From a checkpoint of a small mixture-of-experts model trained on Wikipedia: 128 squared ReLU neurons an expert.
Below are experts of layer 4 (counted from 0) of a mixture-of-experts language model. Rows are named router (the router's row for the expert), up (a neuron's input weights, with its number) and show model dimensions 128-191. Each number is 500 + 40 x the weight over its row's rms, rounded and kept within 0 to 999. Numbers have three digits each.
Before each expert's rows: a language model's description of what the expert responds to. This comes from a sample of Wikipedia text that the model never trained on.

# expert 41
What it handles: Noun heads, species epithets
router:542591450567506495432481507533498483491530479540559592442552494521495491474478518493454482525547530455536475413531535505467510512528473469506432581518493571514510462447542497502473506494462559
up0:450475565450409477474422567474477428524470552527502505509487517512491446427469483499574420526491507470482493449532465576479433545508445530479491555525503450512498448502492423469588577545522537
up1:482451451528514445602492389458537570531492492479520545523433468500500489491499531471461448495563494535516514464514529528553481509556486482466573512459486493495432507604552490533510475476463405
up2:507522526499456549467550492504523453556525470546497457471491582544520576534501519497497510430501452496517464509497525504483429508457467479548504547537494526467473557514498512472457480463530545
up3:446481450508533494498531494520502576450505542447525475528591461474540439492510489455415507406495494493459583525481530455552419543577530468570481473512507565495548504440453532515473476499517501
up4:443496548496473553521512525526439456466563535402601466448524476490508437515504490550545404481517559593469524538504496528568498520475482488551531592494489509567558462515512481507501502525525461
up5:484548621546493472475449527557482474497512480430488558537536474449572562449483495566436489442426490496456452488581557475476491531542477493512520510504567483484524466570477477522542456523497467
up6:516497575493558465553507536516518595486533450490435536588434544491519543425534453492506448515503613453479541524524464513497478502484489522453546496470492456511602470530494529528518492509438517
up7:464467523556518479532452494430451469488514447464459464514438441458548451519466533490476506483480479537444484553436579528544461562538469512468535495524507570473578473516461557498433460536478510
up8:476500414507444454483489464511534482541499537479437550481507542527476538550504507483484418586514463607542592540505495517481530549441516453437580482399552514525479516445538516532537521488542425
up9:466571481511481434476424487507502466394517519532499579544506549437510499545505515479556507503499572540511478447436475611489494468515575532558449474533456497521476547483489492478504473544559421
up10:493504448512487492538481536449471494450483547487527459437537427536497515527491494510450593507531528480619438482497464420406508460476530465456504487572505506599508510522484544593482476510488476
up11:440398492512525511441464468487444496491489531556506572501493528516550421416525502498526491503584532489460478478552507523539429545525530570508583551514449506489510530565556516527472547516442488
up12:509484525471500453475518416414521540525445565562466466493509562517413477437477544544549514457541494477527495513512549480455496535528632494508424530517550426501497463460545534550524476470479510
up13:547515579592553541446506459500469453525465483509523474493522454478547581519539483558446455470435472537536475441509519509447494485524555494557475502556527579492464502473520473490417487471509527
up14:495499523551527491557471502553464502481467498498568508514491429500447601553527457532417521457478510481425424444498540489581497528463446535518465516498541563464532516461484537504491503473523521
up15:471550538587525490531447502486527466541540455488529545512477518391505409439462481589490468408485560511557498517575462507422497513560484528536562552527529471484518445493518537588480533474438506
up16:564501506517472511473525532558412508532556487447530460458546513561509554479567533560502503506520504538378488509470511468521503431437517557508404483520535482475469501448528534509542552449484439
up17:512533514482455518495520459539547549467527437536443540511543424481536513501467469498528562502500561480519503539531490504569518521487444465426475610556529479425503469494488552502499526512544465
up18:501612516520499468529452535508546504491472504554428549509530542468495525494530452496432480531567553440469485527432491518561487583434540496473551549521544441546540401457542542501473581535529534
up19:540498466575479480441476494429529543484448407512488466479480480521524421502462461556448445433534516531492473491549490562418427552496550523560453474485448507506513487458530501460446539534504478
up20:492481523533568542553494448495513565483490505487561523543475475494492541539535521504593453523449541466517483462520545540519463436503485465495483491464522546486567508459494431567499438534454496
up21:538529569473535507503432557475543479471485478513417601497569506424595506534457459521502433509459567501483533554557450504528507521496476493523438554520542470412553495493540535515485537427478480
up22:505467476491532489446537506559501521479446489575481554492449545535529509540502537531506469483439597472517609496484500514467430575575462522480527499486537451570508427508507562531442530502561481
up23:556563499477531489480472569461533536543500446487525475418520493486518540521512443568522480571480480460434468516491583496481447587453461489512512474489459433558513432480542526430490487529525470
up24:499530582518434424545498510447518521482544440514524532435500472525457548494545536496458469552509446508465503484468538455427511557511565462444481526488455418565493493525519605526463487507502515
up25:456407518524564452573479508565465561551453501499532505492503484520527519578494528509428509558475504487500471509480507526520491421483518566496512517541453445505562500531539541489488505470567537
up26:494606496624511525433471446501552526483507526488490513489483481584460428550582553519463527624489582463549491435520554507536550550493552512531466552523534574487507541484506437494437486557473583
up27:512448537489526496445493501480447542470477474498433513511462478476577474612549487512513426470431465498527507485498541526572481511401480539474487523479537436484438493576428507494428451463536482
up28:538487511555614464478483514555496497498591478455481528476552527493507489455477491496502571489543394493517540548423589510497527507413570475465540519469473584510467473552490554594523516490602464
up29:481489569513516452463520468502517484533564486562519532541515444487500517500509510491567482542523562460476464521536460469410446530509472444480488563463439496502458528530550517530486524559470459
up30:530490516545516531519519516525547533474519499538449520464470490580499466545505602514474466500528454472489523530431581457503530497487572526523472493564522470454418436474529520527561519389514581
up31:519443474466502496557481490478587541464515483571517554512427485516544456494505524492461467508538440488481495502487482482491477455522576471534429463465494521515524482539458531527479540540500517
up32:512513505540481468511483484454506467466507532525448429481466468442530463508477511530631523580484534526495471508445512494477471515503481514465507471531502549533480478516476580484463469484510457
up33:522483437501526428441442493501477463502465516493469500586461471447497526540520514503434471505536488487510504461460504521516485551478424599548508493513501521484475514461420501470509545465444505
up34:456496445518526498444474490569514492493481562530482534453514485465453544496558476452462452465368541563584560508514466543560495447483539469567495558495467563561495491474428419536505419463526482
up35:499468486497468431526526440453569469625547501468472549538539412493507448511506507488470435595503583542515490538469588531452506519516547541535447581446485557529528467554488429470498461465481440
up36:460431494580508469481465510468550486515462520565500494478465511453502517395518528463456453472428482424543540488478542549522513532502469590477512510545509519515459431390453512419542518500493454
up37:527499535472501435519539477424564570455485500526464538473495448549496448461555569451530468496562455405518508480466472448447457476466543497485488573594531485485455480479478495501490522512513545
up38:507476516479521503553527497497443422398523488521569499522504518513561525549523562547543384467504489500491470507487625507474510462500563597540504490463506539515500489444543407496501501475511482
up39:550515454558520500506503506601486529459456401483530437500551500460437517536500465514559542469476495514477499514392469460483582473516521484476500588459522468551404456487504464558498427531536525
up40:497483522461531512481536488496502521545543439469519471498414508461472510433547435592528466504516497448478540455496497449569462437434519447493527511441452525540479477493547442522544497461538479
up41:496456571422473517523475469486483468492478501540517494551471485514554507482487582559516425537468454564482498497548522494483515494527464448475440554502514498475601529610505536487512488466531506
up42:580513488543567466535500498467510462404453543523451501514507500492486505591502524466435536449494503495520483535385535532560538532534531518501531463514517516468480535504541497460466463500506434
up43:475477481501512464476480526544472535432500431503489569568454529516543459534485515475509447468493474486500500465458437493543523489493462510544526542483472503530446607454488524516490508417416475
up44:583427482469523485494572526472503536510498503438504553489515485491544471439546519529518538435520483475483530428504550500492512547513429404466575481528517497482526518474532480419581445515522526
up45:537496467550508487488415454436498502440475443505452468482492509497536517482502502559512500447549482475432491435509474533545505472527500605560520543457390520441557460468492476511471566474447484
up46:444525460512568455511497466436491523556451428466503540512473462512461503572512554454487467512509502501535474479582470485514466494567483500503541575381483542442502522509491489519502449483470536
up47:445402484582583501511514516518509544539414513411444471509444482446483477499503511501492473461448535542498499503531565545484514497508492498487490527498514484570512504420453505540470521534495462
up48:458521450467531460476505462499492429514525556569538529498534525446521514556466527539480482494482604566523563520538462543399420474551563534587571479487544568451603444499516497528456472555513484
up49:480449496499556514543493471552550438565453493489481472512500478535499503523427476470559463541470543541498520511467480472452482516466565437533510473500537479473459613599482464460516487541472478
up50:454429482556569518480493462506549490496456474475453544511522477485568466608514544511432545471502453437546498525470523486433495531520533474468524529526536484471451507548506497445534553482516482
up51:487496467468437562509486485503474531550476521486480525524481485510510467487546537454528454463547510548496445524494518444480515532513556522560569510429547548487495484442595540513446543509490485
up52:542569493531517470487503518536502552514511508502467525503532500481455544477471534563517472517479522497469510457483602558510464473486442498510511496576520447524504535590479537454568541516524511
up53:531521516607549546501476475429544456496529446517514440491397455443546523487537504523443503456481463515501564543466537505477496532451504494516459479509483436524523533497480496535531518572490528
up54:468520547528542517471536440432454457502531436533567449470555481474484527576526505557548385484525555501482563438520442457518440524476525505507526523499541532563570551527548454487495556533519462
up55:486503517498513471458512546558499496505385466469486421494560469469565619552486536584467507465507428488494534500455438492495423497567493528466596479502553434545553572476530451488493436466545476
up56:575598496558520528513474475539471514552551530514507507526507444515526496356499500567532420517429522497499539497533490560485553503478443506484544470513411487489568544553575532484558617524459380
up57:473555488575498459502535525464596516460557509492504556469410459527504517476584578540508541531525471462481493529490579465490499452555566455474534448549498585544501511578494444517504484476464514
up58:485472493472458494493498487549448478465526528519606494468561532519548508467548472554413506531536449472450551534503518557563532447522472542528463508506511514567495485528485484513538564531516556
up59:443490479494479495517493547506407471481476489526528580514486501507524492513462537523480576448515448543435427441521525547490499487472514499490509503512506596576533478476472503488582455458471471
up60:524463468513454500581458499474447559506503570441503458450455503443563444555506472538482471469498520444528470405531535542480479608402592485543592524450542535500504447533528524475440528452443522
up61:536432504499427537463525415514522460532475521494521585486464466493491551563508507496459495443577535467536531568485500535474505495552474470529520546477522492447525486519498499500521567478551481
up62:534598487481461475514494495515493543474522478522481515523491492510517531478521446539458505497444404464503485451512534481492456459518529512446528475457546451478490428486451477545496529514496497
up63:421493566489598458556525528514483517527475522521497529517485507446531506425513480521541427533509505433464453434491500495408498541460492496520473500474540459509431477502458440478530499449538489
up64:461533512500440481514541471542444504506462550519522538445509545572500491522536524570477507503481515450586506402558580474514481500517484432486572536523438473513571516483523451486442470471472439
up65:504442535462511439435513520556404555524545447504542553455546474482508606468504520466491514454473498567430466552491475508489573462542426506510466547440494477471450489481555429502492516512502508
up66:473474478497542464492451474532458483519410483543527487492505532459405501462499485488558509483533514503480370400521482468488524568524481462477507562496465478563484482500493545557502512496534508

# expert 54
What it handles: Names in tables
router:496567508467506520464426535541485505517519495467469549467465491493534534403531533535485516504479514470466521347575513454508449498484567506488570443489463543505508470487518511536472497478458525
up0:547556514545530501517482524519557567514467454553477543471504442551450467524499514501513463530466477415489543462499457612493573428563556506496422490540446562523559462441535450501582494535516469
up1:489464532468438486558550487514454517447496503480432505497473454473453488488475474516481432512549534611459497444414485467443510512498538496493535500454570464462534505543465509548452509582515574
up2:438460460515518468518484509508472483458535424525518519488520486530531492509524492532437453471530512459446530486495423469539482516496504517477489533430560437450465467504491520619480484527532511
up3:502522526476489501523443473575410546491503492539521503579539476498457537569475504590412482498545543497488512510538489494459416457589471502480537534516524466502534501470482494549496464476543556
up4:495434535480544531479551503472435527525484480474463443600463456502478453512448535485514428468557485456425383563546477455471478551405469497470488508390490476547455492465538440546449463502446498
up5:477539494490492475475513475482528498535551473488493479458439488504478554484563501468539454524544477542494524549495547461440466539526527559544498524517460510434520404494446500533502473519501542
up6:519552408496503553493403525526400479536489418513478492529453492468405487542495488567478503495524526479543536459508490510450481527494468518531614487526562505480604495488482528484548495453474581
up7:458550509548531459464459524507551443553471458428565435565476455487563500519504487475422506479527456559463575491550472451481492491495468571576509521521473484535464510500474494504505471521483498
up8:498564562517491528485507506496497452477584457375524567480542529520555498476440510473546485450442475495490471438459447478451550508496513457425504466513457566488618426532496498509531525498467520
up9:497433539531463464603519484473512565526535447492404565477491460485575449515527522569515536560532505501494466493542519561519407570560484467528502478519454507446614479426547478429537482487600511
up10:500397539478489529417482510524475511465521468467454524523472504546477433512525520536478539447508469523440424445526491481548483460452443550514545514483510495507577512421516444536532542466424563
up11:530468517483512547462569579558518528556469442441483468518492543496525483452466500468529521500453458537495478519470509490409468554520477485508500477500491504561507530536460544518489496481505571
up12:523497468529492551493484456452451551506489437457426480479428460598442514560508476556473456439458527493530534522533509504485418487527390432485467472493515517457606528451493389547525495458464538
up13:459536470509477490442478458541475479531499464488499535467530514510529451414585490564557491493601464487539485396472535494484518491499486542481514531470466526506528553480484506541430475394490496
up14:440467578559501550542519523432522492463505529432428508491481543488546528592526516559518459516472580503547478523557463478521519525436448478560467524480475508473512526473486478511501451509450499
up15:437472544538512475485457473452533518510462435577535570501489443465443438523493462576532475533549536512571526494524533500499516444549490484485502535483489537477458427546449474516395453540523506
up16:540501484473586468568537428471503542478496511461528511481506468373455416517489485541509498477418461384497482509524535494413410585462543376521403490479521538504513494511571524480510485453565514
up17:471508444471572488505424504458575533467474523475495521500571452417521503550544535504558516549489493498469518504463517492587513516550525530557447472508447502446521414465469447564493492530581528
up18:499501453548475531460507466492563489489508448424493532510565483585444475482454538539523469533472480447494487512567432544489519458470469534542460521476525452561519505500508534497454478502516462
up19:490485496491495503520526490455512496465542501466471449510514556543498458441496482491472489645499538463473553530419549476518503461474492531517427478510513515539460528580536469535495520450509420
up20:540455483483524463467560556499543486485564520511542484475501512582477543511504504574526458515431475462539406488525472562453552474497512482492508511497555558549511547519513541486471502527507525
up21:481547562463468509525576449523528429559464550512442493503569488500525492489538549498533518505555467523494546482546485540462504481500471467549519508458470491405490459485522497541424555410532511
up22:575467447462518531541474553506506437486444465486465596505531427453530500504521441541541492474560529489431501521446550479591511467475446543477517512561548542492494512557512515459577500464470445
up23:445480485490514500528475510521548507489469529561475450569559508494486489567516489496502476523463479493457509489496505528455572481537485458553440499504528465516472498551509451505545422526477535
up24:578548497493452435535503505525497597489537461489478503540547505503510521477510514555511474464521590537454548514537485485439451541496429488499389511482496486502427471467513446529505438554518551
up25:502430486494497514488506437440521546498432500491491472439528476549464558495525438545501389500544539505476495497473485545561520530393482534527507536457508474520474501508486549540477588457523489
up26:571532540506532538599523548502532582454463519535551508512551462512521446453483462555497439515503492523496578527445477449492462513432580574388514520406500473495451476566556521494530553539516430
up27:477527563515568541496444574498471575458515428508534464484506511492482558482435493489483527458484512463456515487538469479551505508535464490516492456539463480482498416518438473465474549500548515
up28:608496542525575457495544464501550482468522495537467558514612431494575442478483514498471482436525521481526481529433461446514536525521551544462525512527451448488574505563576503515488493545496507
up29:472536494515450464473522526490562510435487500498542518475542503519580500469474524489518485481580443566473482544513544436500574500482547533551480495438531558518572475571482508556480503493563531
up30:472494458483511516523532466473550509550538471511578501484503515480516542492558566568496523515400458453445467499516491453524499456424544557511494450467481483477551517548553547537438522563537554
up31:527471527483527481481549516566465455467571490456545533476487486425518483558520531475501540546477462522466494439482555532438486527515470469542560493517547517558440570532517562499487507554466533
up32:518498505485477499505430559445513530461540468533470475554478529545491412501468478516510452482500523517452546487421463526519536487476518555463475478588492505544511496565463459490553506519446446
up33:449478485500522456507497446547468432536506538447451514490539470456455486537522473550555602496441492431482515476527528526544440508507412397479471522476536464517608516502531484466444472464560424
up34:527536543491551520483437497511562489481483469452455470536553511477507549517537486555522510484495499528555524536436508498436524464494500549492482503477513487480428452553483516485476474520531458
up35:511372467501493496549512532496486496556523443497495494536486470448479428462488513563452525469462469501469503531441505514479477554465464528498529533527521419480483497531523448501451497574512480
up36:497474501482486462565467506545525481495489457519461522473553536519507511484452487569483561521511524492472520507543574534536517473541532475525409488557556557527530460480473612471518464520503439
up37:522482558528522511520529457500481454490530524406458496460529484524479481567495541501496502492506552439508429486548531521492446564512459482534475624496491553512562516446545501501523455463477554
up38:492506508504481472514488531428466451564538488514512504489510479514489463464545468541481477543523508446474509463498492489471430592430541543515539519458537493520486548495516440521566495528569420
up39:477492500463467532528524563502533517474507464563473473473527567471526524499521439453522425547468529491412466394486469506530502440547472475449499456482539503521549506566555527490520503533544483
up40:449527477515413484447412564479456488459532498506440509551532468523530497510511532471516502454564516477500547486449485515484489472482487494507516464462538411440432430527517414459490519479472467
up41:479508522511522513452517510530424533468562458505510515432508504491492546525477515497511576492476464448538548532483526513652422530504461558516436478525484492493475485488449510487460446428578495
up42:473506529491487527463490565539493543493468501528535620525549490546557507476456434488478487553454470509470520454504488458448542473494502489409488560527465487551495484561530460618551525530498459
up43:540447497497551469602532577516520521468465538486505436484492504427529427483471450509445517468487486473503546575437461479540511519458529505564496483464578542528409478491441462544451554561524521
up44:586488497473512482420402533509414457480515517466523527500555488484599474457512438590551468572507540497468542436482530498456547527417467442510534534544524495497578513482449505552531522476446483
up45:503534524491551545494466543502547552536547486573566506527522514525448531448464511526584510516569513463482383419451461519498524528454479540455407515441550450505563549542484542551513496511488494
up46:597561474527522539547486500412569534450519468502452517495533559509488591455468459494483458497482487578524472496480579501508500464481493521484531458504545462547511433504464485505552525506508470
up47:485515513538508499418441538532509531417511517407527540505487496522529507516486501554472476476511526527511494472554490505485559501469484532579539546436527489554588557477533484587474505439506521
up48:474489467496554508469603534466499472499488480440465496491465429457548485424467576537419483489533547521460523470517536529595473548437533525464475478489534588470503475474444492508537526495463521
up49:552518458454445478489449474538583469462489514531406503548494551464519540534507496536551465530563438478500469447459571470548505520472458507565454496514522466475606518426491456467525581573525494
up50:401494547541523545457590486535435510585527517482434538474510447452495553502517458517493547455440558525422567494415492527492465492548504537487459541504485525443425471518500556619463497608486485
up51:527600457506498479514463512500522532604513529472413457489501551520442537550565520538548477504554589489541558527455472444528495528431499485537512461561498502489486500517536482560499442424464484
up52:512502477564526499467469509531563495491496554491541514508559504543500418431444469515463503466485413536404523394521417516487487458484483536466482507532503462554488516484571528516494533543527498
up53:535562523532523494533524469540449557466524485544504570456527505443547543516485521463491538454391471440522498582513582478433475582492484498482543500487470486518463545526487572512484569449535545
up54:524523447500460452455574477482499517436539473463531503494507501476512473440475465510519499548491422593455530567515583564513486528436500512543439524551481512487536466521503520524468453532513525
up55:498509515493423523529480510496583489521450510504458504535484519471542548437548511552531452571551543488441493444515564512524491532575443507500477510395496452591523457533510553494513469479495517
up56:489542498503465493462457546506558530487485530525457418475513489547522540464504440476534470516509531545478484477510475502526455516454599608428497510507468511524486551572460573508493456489544505
up57:496581589504490483440524505530504525439520457496515504500524570466556486459510531532522517485465489415502477507476485505512502633496472499489487500466456520526529560527529442507461550459521506
up58:473489454478542455475499511492542389520461543515560549491524493464509435526522486519524570521486439495507568519485600440474478477456532481549572494443538452469508495478527493518512454490511466
up59:429516430506515460464528547473450481494487516497432548476520472453480427479458542535495502490571584526493580502473425530438506551451475501484526512553486459510442478539436497465484569484467493
up60:502455448477507515499457509515537572504465501588380439483447458541514515471547513546443446453463497573479477540453496536474524451450414545534499503487593462536481474584475488518515465527529519
up61:537450499467586544532485481457501502431441479504517543475521464521417493484550474551491506574500486603487566482460516567534442502472472499528466473544519449568545594490492493497573451484444421
up62:526453510562545581481523480484438498558468496521508510488464428491507425487542540545515506494524473511536435506466553429527482519463532519453503492492531546494599496499452413563501520447513586
up63:585484518526540569522502438502516486523528493543525517533452503505519538485481536526558485438442551492499416537558485555526445539496444454513430464507519572396453377504489535514512466511491492
up64:525520508557524520517546514511454500518540433466444508528443476504559457509459521591501520541498482568525494614538457540482524539508468454489420540468445438498524499450512408470533486526494518
up65:506443489522495442486445464516507494450464548523444525572449494571467482523498479482529487477512426487512497467468554489470566625484492508534530480410550521537511438575447522518519538467460490
up66:529505487501505454516518488489506505455528536542537548485522541436440500476490531583560448443501497485496550473491468519449435491529541532543533515521503564468498497507506462538475497495539557

# expert 46
What it handles: Mixed function pieces
router:477542446497470444490497500450518422543582479435516583451591511508539461392524563525464512502489500496477469515570535543500511538515483492467484543490477587506523471471507567489501511534532518
up0:422492485498587466538422485502563472513485451482568480484526493429538493466562448505460520620566604492483498492528467484522493478461527512473510518523504487467495465496483551495399499550446523
up1:468417514512531447492536462455458527473451547533569533453546534476473608460428447520475477531489467517502539484412554503499529557546500467453518509521526499408489492530401491493474475525475562
up2:459546478484429527443493548643463477546517485539560531480531510461514461471496498475514466550496511492525519415536487508523480466467523545528510463558441500499449466468514460460546567503548595
up3:564498478465466490491496524486551511534489509507562511457583452514555484529549483454461489520489497577488501540478486555508498516443525581505496528512489530427590508488529569560491441536514485
up4:537552431474488532444510510546398443498523448486520521461505520551460509458535464532543468607457472478484487515440520472509498454474559486428493525463523517536495505471525477450519461477460517
up5:552414551487501493453441497492495555514471514448428556507491470464541481470466483460491504497539535511456491476500510432537556475471465552559561533548456539488443495496480473582462458537530538
up6:482498383497478560514515501440434533464474440502593461444492522578483474558530529548409475523487445524568543498494575552496495470543512561546451477512506504461528509478513464513564476554558501
up7:517534532523515439473550502478478529483444527501557488507586477504531487490569569560472503568482549498532488502517475568550444540489436537444528517500475505550609548527495485518477460464511517
up8:472533551530500471512441522489489468515533484500505464460464545540492569543502531563499527572416516534511503502409534501553476492491515548487525509493478487528495557466497525487523571584490541
up9:543521484528538452500454528517451480519480482487446514467547499492481486478480483491432491544484506424461488468515501531522451479474523554535560526512444494543609440510484481508571501543514491
up10:578510564501517494615503528450611589478544495457526490484439460520514495542522451529528555524513485424485526474528535544493472479556532515525495543431493548504596435449515542560495505548424545
up11:507532526479523470491488503524487444543517530503542558477509437545506477488493538435498517536493471486480481519512474476499522500465450533503496560483508543508413470526552494505426544525475574
up12:515514504510494552438556445502582566517488581530494538512542480548465521477460595477449472550544496515443504525463432513521491523469490591489473518504550536534516524439520471488444445530550521
up13:472494553507562468458529473518484498474466539518538465476544475532472511426574560466483526563540497446569524484552479466460505474453507523509447538556462489477542528457554452474515489526526437
up14:562524570488460488520516542484577549559517473404456565499541467515514467507615565597486422528508546486560451487483511541549524537556482480523498511432455452519513562480488415519520525479509544
up15:512469512485517507555519389585517474457539479506503394482475482472473552472536515480486555442543448532480490450530503467471474583498516562456626534443506447429483465495586479540517481490442494
up16:443494455481528466490571518508550461432545566517505481488492508477510492464502563585563540486500539564538472504420490446504473485447473544472545453462535516528551542463472545490410500548483520
up17:519431520506546490416559525515546499521458480467512482521519440462465514536470538536452439551475484569552514532563534540501488441558381451536508572497514567608441529472504470551485497456505529
up18:519542479517546488475538477498440435527562497483469470503507533465494430524570542465495519439494523551463510509498456568514514496435411560548509480457425531551462592481467549556544483437459491
up19:476523468533467474402514552547515451515537494472552453480525509529548490551568581532435524466486484515514478512489462536504499447459541492512460488452485522451492522455466555464496498535472443
up20:500487425507523487467517514453525464486437442524580496539555455471523551498589532553453459493480485470560519530490540554530463458558509560425505487488465531436492527464544471509495486511513509
up21:504489477458478489449515537466563546453568522518535446484557582511531570469532478520559519457551483470500534510522514527533411568457534505486533473472546492450490569513458506468455420464477522
up22:502432491480540533471452519424475443536520514493505486447457445482511513541448528481487489449510533504556515514498478489417513592505570564483503462513562504507553509475593513502500467474498501
up23:519558535517563537431501551537471436522491567513551447390595483548437490481514510524439479591451509446478574448548541566559478504481508482461549475518580552568585496429504485516495456554465451
up24:439470527540471476533466517516464454539523483495482435476448592593422486457523499533461478554516507481477487488532486455504492429456556498569469528518544485525505515438491528437493513451493467
up25:481440498491519507567457548515419498456441463496419536480481456574501492523492464536536506526482446492543445497520486481427447540456541521474492607532458501556483464513449480472478482507453493
up26:505456583504498522555496500548515449543521533494537528506595454427471517519521554502481471470469530486462506537517458547506510518481429523537488481574565534515497534556565470470554584393523428
up27:466455475513460512458512530493537485492505483518491580462502513535492540484503539517450504448471496541493566513461580526475507487478492557489538467467560519559483454531515519504512542527524469
up28:456466503519543448528433445492517557496497547526442544435506478457523536517487463472507537484536530482534494433489479488488473505455489456546557518495465468547556458474478401465507579504479480
up29:498515468553538451386456468466532538539519520443490598534483456498495519466530598518439498524559541463501535466529510587474538449545483569486602496524463556469585511482501469545509452505518521
up30:479548550488497501454502511514530526495568476448480479485506467503523537499567526545433530435490543504440468523453548497499488505519513517487494524454446493491507504542544448492573537538471516
up31:514488546507444540446522485488509562557503553481420563449528561543494533497521477455536466486462453481457475487459487522512477520551557501475533533431534455563524514461506486626472475516501469
up32:572534436555423498449518502513487502501459473433490488444573491534560509540516558537551509486516500456455550527474540575495497503499511458552507451475509508459443476497452507501497480497519506
up33:474499547522535452527491513424539498500488521490436573539477446430480436438481570565474455529532440486453553493513475523467475545524429555557527560472519554500559524519537521500504517516530477
up34:492506503529537509500451510515613448500468479511406538497492452565505490490645541458451500440509477485557483528491501487440513481538562413449500505512477571447506519433491530557502533482545529
up35:461471434467495500446443482549515516554447493440468513491453494577486511562522471500464493560497493526542467572456502440494541510488541550481510512556505459552525555485440575452421491509420541
up36:491465453523498510473442508528508516443557495544534517529435492523520601502453528458493446568475461474443448479532513447501477495473455461538488477533482460463579436539502470538466483517461518
up37:454482521490472526481445453538521507545479491435495507494475437494457445473506522547479493555527510489474533542471541531430532521489513489453523519533554503467546466461520534596452458441417509
up38:540506470487512476533536475481520510529528549493446527518560509504538538482516491513421492435545518575497499481467499469505508513422542513471476573421529504447445528464512536475422501513486478
up39:492467384520561517509495401533505538511472483479444489469385569498567491472488505511409465485462532532500441554527527489487529530476478572550527605466466448488463487489465489523409497497494524
up40:557521581524495566523495551498464468422524505493554480489485449529500546599524561564522560458477508558519473547503448508555474516527509497426464482428612465487441445509582540511524539472551463
up41:484510530525438508494458464495448475535487516440478562447480517547511423495468485436480566437561514453395464521511509508495488518480512547553554510443620443537463490519483565480453438505434495
up42:537530563473468507498501471542521466508552512450503537432522534520504479545558546564494448520509517530462489487525524487520515416494471540502487529455534526466544455549444491471479543523509441
up43:409486468533503492495480440506437471472447472455540562576514479406468493395520537470456482498530552563447542461436446506529487468519485575493511496519476500498417477538511553490487539429515504
up44:518458525509549426465512507466513524554494471554479562474473463575479475460505572429438507506569446526500484547492459556508542583487422478544593529532515534461495505536404488495543482557509521
up45:427462490549406504615481516455522531514481461470514505535519443485567491501464489447460464524571498532511483458514491470440536385500527495458463541434452471535484495502500586543498563532495446
up46:482465482538521489466476535464552511559504477552464559466483539524495511487488491545490547477581528489514412559502471539487439532433493521460500538531472463527478460487488506556481487466453585
up47:484420433512528484535496472513485462448528474566442463485467506545559441515521560489603453484534468485526506533491478493534488578577459502497428530496412572480490474516527494519451571485480547
up48:537550496514512444473539445501513513455478481483539546470523545434586453443465529506514545484494510481485465522548525556518519577515546462512504477439547442463545395471484537537492522521486557
up49:493532552544562525489534468509420470457532479510486452503500488509472583488484502446527472533529515502469501501501480501474559478488508462531507474585536466598484503471513520588577517468536526
up50:552503533558516511541512450432554529435481535424479571494531485570581513489572518500587490508567517432492462520529415488522522540530568435552485526430454507548431535507624528521527489503476470
up51:519514493485417418536539475517490519502478467563549508506470507500495502522538455485489430489489475464478567489453557529466434494525525563495538589483573508492473575562434499486469434449560524
up52:457452442503472512433457519529486533430485507464501507480534572496544512508560513461502506533488554476495563436555527594562535495555552595462494482476546415516574497565554495494451465406427547
up53:461584539543435485535416476544530516551486502404575467474523484533452445497478517468473591532461432487385473454533440455573484430494410527494497511518501472534578489495509564504583488510467418
up54:511515487500533504486507514415514496588578488403484505498516452495490499539529515530562507548529570507526543476502560529541527424413478504502446494516446503514557513470489537494566502468553471
up55:487459494507568412577495549517465482472453584570455486452514487470493499475486513546478461453491476534468439606479527498446510468507492410507489468563567480592525512530503465475526499513571482
up56:483502475524490529458538562522500555498471545484552508504459497565589437532508453481556516534516436507510463549496541592435461492513529552440513493456461481444486503533499484489590492529526466
up57:462544436482434503494494535458510520530526494464554499462513524448491528530574480492537530491583574494487504435509498468475453571528511511494403533560521480486489486489485556546471574540467612
up58:489426450546530585484486465465422506548491433518491527478532562575495465523466516527528527430498387488533466533546489573444380542546554475506490512523533500536480495510566482470489533519478437
up59:480554472496528492502502461470548428494485432403518510472389502511500517468479510517518530462494447518517448538493459559523456501506486485531508538566497493519580531496522434642498556508533549
up60:546452483455447457473510506583519532520482575489499518468547542513538533546492502541601456455531501550528495444518452551577539543553514516540543573555416532445512482501525446482443518561476497
up61:524537499557530482570526509498461460513468441516564455530460479546497607516492464481457518467568512531529553504497459468513541501467487482532447506495550453484480461493512493457490460424581616
up62:512562485481452580521446514549593566504495550500536505528474497578493452504616483481492504565443511445481459574506512482525528551496528482513511522452518546537585564479552531522482415490468536
up63:524489472485491510466530452526505461540547520497449500534531547557515553544523614529521520519478506448458494515440506552540547452529517524464540476439546521462535467478574486423530577489446512
up64:510475424472535469471504474472482526491480537489493505544607538489442508544489485470491511554483480480503457462584481494442471505498608484530437537529583494574495510540471517513432501494544522
up65:500524534518427456444529498503467465482529522505434477562596465419477500499514577549445422469456498494556487435512513530532433560504525472457509453567507485544485504439533465591415519507577501
up66:465494517562468537566578465561448466528476443490491464479472525547453469529507553475510511545509545538456525446503589575448501587501443503541548512531515444432517452448527445460566573476512460